Weights of a small mixture-of-experts language model, trained from scratch on English Wikipedia: vocabulary 16384.
Below are experts of layer 6 (counted from 0) of a mixture-of-experts language model. Rows are named router (the router's row for the expert) and show model dimensions 192-255. Each number is 128 + 24 x the weight over its row's rms, rounded and kept within 0 to 255. Numbers have three digits each.
After each expert's rows: a language model's description of what the expert responds to. This comes from a sample of Wikipedia text that the model never trained on.

# expert 37
router:137132135070094172150170147069154119086080110127083131120131139122138132137148137098140144106131116102143135155152117113108157103131121140115129134123146077127167090187130102137165087155096135
What it handles: Foreign name word-pieces

# expert 26
router:113078116154125159122123117127173162179144111128118144093128173142142113119123098117156085145125126094140124145146117131130146096134157109141090136152133183085093141122125080113140091145116150
What it handles: Table line breaks, initials

# expert 54
router:152087107131127105082168135132141148119121140099135145102113151145151099140083124166081150127130144101126118145140063179081119121104146101129148141127107126067110129178162140100111110090174158
What it handles: Empty table cells

# expert 46
router:133116165082123125101120142141159116161144100111135123098109141114164167149128148092154149083123150100124159116111116095165091162092134133135120137079155129103130158140118106140111162122126154
What it handles: Lowercase word-initial pieces

# expert 58
router:141101131119117106131107182116089105132165113135149123174114100156092137170183142105149128116163107130106119149107125167134102114148099117141077157105139135190142105122081097173114116113139092
What it handles: Education and institutions

# expert 29
router:104133103121115194177091100113081114129092128169134141150110171108154131125112107142068091107117195123166142100092123106149123176095124149113128117174174110125103167148133153140099124170109131
What it handles: Line breaks after headings

# expert 55
router:129143150134123140179121172140121106097135118131129128126144100112134125114138126126129127137131100123145175136163106151138092102141100120091089102136150098102177161146159127097162127156133150
What it handles: Prepositions in sports results

# expert 20
router:155127105112159129112141132131116110155095154098119129164169136143121100131107108127127165158154105168119109108136139144110127155110064111148141120129140077178100137120151085162152125139158160
What it handles: Digits in tables

# expert 56
router:089159144137101148123146169109104138105139110135067087143124131124134143165152069144075142135161119109103116071091120112132076122095131137173129133105117116128126131111143091153147118122079124
What it handles: Award title words

# expert 48
router:136126144080150123083141105172137096125112127102125131135132139137127126121103151145130151140123127078136129131080119122103114128128155153136109115098065112106095141159122118178142161157143152
What it handles: Word starts in compounds

# expert 9
router:111151166129147142116122177117132138146137124090123152147139113109162067075142150124115106138111126146120141141078126137102120134110101095127110117153149122168097141160158122140159117123139137
What it handles: Table row starts

# expert 44
router:111112159155119150133130117127094103136116123150119118148121101171144173112123097079114107166128084092093125141103065135154108080151152173122134139077100082171142130125145158137116106165100101
What it handles: Proper name beginnings

# expert 62
router:118153080148160120136111102158126126154120161146126140140165106145107116104112116137106116112115135120150110138166139101129162106076120091108093108160165143148105129104114105080131116145111141
What it handles: Parentheses and number starts

# expert 25
router:132110152158087155149133144143080094144141094129118113153141153159145129131124137107091147153176071113110101162096115103110113101115123151174124147113081145148154135107150158112119087140149122
What it handles: Sports clubs and acronyms

# expert 12
router:083102142110124137146149124157127163123151145108159138171129131159164091100156173114172123141106130159150112116113135131159115114100138155131117156120129119088126113124095135129111137110153153
What it handles: Commas and conjunctions

# expert 51
router:122123130119168081149116140127125116153117146150143108136140113154106150113134137141154135117096143149155113094182126145164153136142126119166105113139112115145124145087140105101131164107176110
What it handles: Career narrative connectors

# expert 2
router:153150108083128164143156098145190107120111112117114104118138092150109169113130167123100155136131123096138149155149147115075186139148122125104102120092147116080110109182106080119167160129103168
What it handles: Mid-word Greek/Latin stems

# expert 27
router:173145106120103105103150121146119159127132107099151151118112139153137143114119127169142122132132106101133075124092142120122115114133161103125145095149151155101140131105125138119094142144079109
What it handles: Digits and measurement units

# expert 36
router:112150125108133108097113133104076153085180097132141126128133100164148136128129145134099113123131137152138106085177139141135160163106108151088174122146102129130125140089099171155129126152144089
What it handles: Coordinate and year digits

# expert 57
router:123122141145166154165118137153105131112127150130155112097107074140125124132150145111169145114098134130140156140163107120129113140173153136148106095121100133117119169114113158121089109103122083
What it handles: Prepositions after nouns

# expert 53
router:141104129106103106092142100088124113115124140137118128104169128106104088100121124070161112128147098114133120118084116119150109102146130098121133155126142142106136095111107120168155142140127152
What it handles: Money and table numbers

# expert 33
router:163153174120151129113132116100167099094128089143172110116121114086091128104158143151141130131103118156165160137151155165128151122146142133095131129104164120104103161106132145092125167082098177
What it handles: Reporting and narrative verbs

# expert 13
router:145121109112117173128119118128128124092162100130127114092099161128144103102125129122154183110151135116108153146108155113132101127100102090157140186116108104174186097112111145164131116103128168
What it handles: Proper-name head nouns

# expert 15
router:088107147184112115127104138143168105166147179141098118092112186105137088121098156161114121142107162132126138134128138163098185123121158093125141105145114111090153091091120116118119139118126138
What it handles: Table and list openers

# expert 17
router:132094089170099083145127121174137134176112129128132143168142143089149115124117173096166141119122084108109125112089149113131125127134122131129179120146169129171112137144160110128120156086114149
What it handles: Ordinals and rank words

# expert 60
router:145132129118097100085093110107089160116135110059128135136134180173142144144110118124112155160144128140118124077181140100161173132132110090169160118153130153135109145117147135141122142132121114
What it handles: Years and headings

# expert 18
router:144137123122137079114109108147168122121092141140113138143122142099126127133078143121136167141139143108095121103110084135119131149130127114152117126043116151160102163131127107132100115140152149
What it handles: Possessives in biographies

# expert 23
router:135154110191123118149093153154167119122113142108118149105155116119084153115129121114128135094105180168128118175118134139154120147141128086141186138083147149121087093135097157103116105126152118
What it handles: Plural nouns and pronouns

# expert 38
router:085106171126137128123142076144145103095134093166092093112121128126173162124120054124110096141140097113133129122135119119175101148143139170177155124106117125164132120177122117126115175117104115
What it handles: Foreign name word starts

# expert 43
router:133097132113167102112099134112130126144089128124121163163133132118093116156092151109146119115117123161134095114139186116147133140159093152122142149124137138170152123076100153160150142129119141
What it handles: Year and table digits

# expert 47
router:094094138118108106152118144133094182110133123116131120121141162105132138142144118163109123100159151145133127102157157121131132118117130077131154103118130142126087132105107108147166126077150174
What it handles: Items in comma lists

# expert 45
router:153103151141082168123142112125182136097082135095118156152108129166174148141116101150073187111123117148140106136138116104117155119105127183146133104110128130127102162135126126105097120124141145
What it handles: Sports table numbers

# expert 7
router:167133110101151137100162097111131117196150166132135145139103154140136095111099079149132136146126096116171144102126120135114130108120098145114156102146150147141125156125152130113146131138164153
What it handles: Infobox field labels

# expert 0
router:107100108112092122142176133125151069109125114099146126108120113119113145098126111156087113111089123141111089153085149131108124124111112092149112179150118121176157161143137133112101089172093112
What it handles: Sports result numbers

# expert 31
router:161131162129172088126115090107146143148124130185121109157112142112112137148147121153114121136119123145135114151120130124089109143159079167098135140159120114129083143125159169117146107165094123
What it handles: Sentence-opening determiners

# expert 35
router:115174135178158113090136096099105138137101125136128134105110077146104139124101116103133115099131118141109124187103130091140170160163125101154162184164148153135117131105138138117144105112109137
What it handles: Clause-starting subjects

# expert 49
router:098088138140113105140087127160104101104173110160114141113102122112153157095120106143111151105168088148108179117123111114153111124153119143146154138129139128132171130143103105150138111134130128
What it handles: Title and name words

# expert 41
router:130195101111110092163127162143150176140125111142139095110104133123131123166106159139141120128099140095119113125130181093160169128093151128120155154138183155160157135150137104152141106087143150
What it handles: Biographical list descriptors

# expert 16
router:150110151129115117115110099129119141111124154145115121115131099164113133102152150124158157196111114153135140157149095105135112107130107155159103130145094141110130143187103144092101098136110106
What it handles: Determiners and quantifiers

# expert 11
router:147136121132111123084128118121136155136152091114131144117069196158149113168097124123145135077144153086169112078110104166108073143125115156164127133139080134146155127143159091124133084109134140
What it handles: Digits in census tables

# expert 22
router:134125091071120119135121171112153141121153162108141153127137124126134149101117154139141135123118146126107095139115158113129155136118152122138137074118086176102136101121136114098105154136158107
What it handles: Sports and career nouns

# expert 63
router:139096109158155126156153168128164177116127186115146105135096127140099076140171138126152103145094115141121132165158128178176090108098147112097148100145107117107141088132144176127102113151136116
What it handles: Clause-joining punctuation

# expert 24
router:104133134132115105148141120122181176133154165141158167173091125136123131116116146097154109103116145190100137172125137114146178157068119082099156111159133166073116125124142143150175107159154112
What it handles: Nouns ending phrases

# expert 39
router:116122141105077107146122143145090139147089099131159143169116112098146123112116100134111112155121116114107104104123150181082118108089130116120138140159146127134096121159098137134148154130106107
What it handles: Infobox and stat separators

# expert 1
router:095122125140091154165142114127106131113142149117126120133113126128119118157164108133164124111103130142102178106164113143123153109122125100081114147170087166145077139115126097135159110172131106
What it handles: Table and heading delimiters

# expert 50
router:128132105098118182081135157110100115105119081154093140138154140094136114089138098145139114100133079096113121154070123114139106149133160119148129171126091119105113103107184131147108105152167148
What it handles: Initials and date digits

# expert 34
router:132111098137125135120138136142125152140168179131130124137137150131132125102190111133127137142101137154094096101115182178108179097080102128128141136151160094116163149094121135115136124093114139
What it handles: Addresses, tables, scripts

# expert 61
router:146132115087146096166164099125127176119144173127165121144134158121122095193124135147166152089129129163146179143133148163115109149129134115072139146136132135118130150114125157124112161137154140
What it handles: Punctuation and sentence openers

# expert 21
router:123127154119156155106094121136141069139133084125126135133164146150118149114139158132159169111134130149124097110113154092168105149173137135070121144097141146149100201128119115110137145081154156
What it handles: Apostrophes and prefixes

# expert 40
router:150137136099115107161137183128092168168154141109105176130159124110136098113125188123126152123089118124118109178082079103132149118156128127135118126141120151145095157140149106114175143103165139
What it handles: Table cell separators

# expert 42
router:143157103119116110105159144102135171150125126082185110152130119139121095117095119123108129126113111107135110119113131168097101130117114090148108168143089158077118054120165145110118148115135127
What it handles: Closing punctuation

# expert 5
router:122135113184115123121113131156156124176140123107112149125132158113059113151092151107158098129117190135106134113109102115142097159112135137141185123133137151102134120114097114122118121097118151
What it handles: Suffix and abstract nouns

# expert 19
router:100135120131174129119132106143127078127101121137122145130152093122115138120139097159137128155114117144155098136185121101142137112162144148161159108144152113114123148099099131123104142094136125
What it handles: Verbs and auxiliaries

# expert 59
router:101134093096099122146125133116131160144190139157119175103138111106107089137120187103133116083091146129108130154125152146179140145095142130151103131089130137096149083098128105148131123123144097
What it handles: Event and document nouns

# expert 10
router:106100080149142128105171126116119165124141108115152146071120102126144105090173160111121136118161104140158134144161117074100117132147157134133107102155089126119107095122189133115122137128143098
What it handles: Numbers in dates, rounds

# expert 28
router:122130141099111138143141107113173162085141158119141097107125148113117093154143155151155136161160151148096154110154112147143149115115079123109156104165147121089130085125141121140164116119127155
What it handles: Punctuation after names

# expert 3
router:157169107116160125095146131074130090126101120105095135101135110133115084123200131165125112117174133163157128127109150152125120119134132152123092115065158080153133134132114108115073158131127126
What it handles: Past participle verbs

# expert 30
router:143136164131156170178153165123109172097135162131138178109122130138148156136177163124121130129094107104146127150174093156138124142140154140144115114133102150101138127174106124110133142116112125
What it handles: Prepositions and cell separators

# expert 4
router:147125117096095178164125136105124089119093074137074122125183133142120168118128079144096082111161104115134126135148105138162138136136136184139135121134155120194170145141145108132143148114111104
What it handles: Given name pieces

# expert 52
router:129129156153123126166140115117088125101116103129134122115112113139162167161134080127088129128166094096084132136124100094175085119090137137153139127159133128187141154118171117139112108151090123
What it handles: Name starts in rosters

# expert 14
router:132103149153150109124129137101110095125135155108094119128141136143121113121145152102175124140066119127123164138122142104068142130132140123087087073152117162094121111142113173106118163128125143
What it handles: Sentence-ending periods

# expert 32
router:177092134166129142115130109155128156146108111115165127081148113090106130114114128080141140134087109121155149121131167151057118134138154122113119108149129138116129126135143137120102116104111107
What it handles: Stat cells and relatives

# expert 8
router:143123128095151138160132110124124145115105123156131106138159122146200153146116087171086104110122125111126121097123129144090099145128156171142159115139149125144152147131136132121121138152148128
What it handles: Infobox list dashes

# expert 6
router:171161148163152127097116128104123111146157132151107138149131116133154150120107159139129121139173160147107164091095127126133154087105145138091117143098125125135132131136081122140141112167116098
What it handles: Articles after prepositions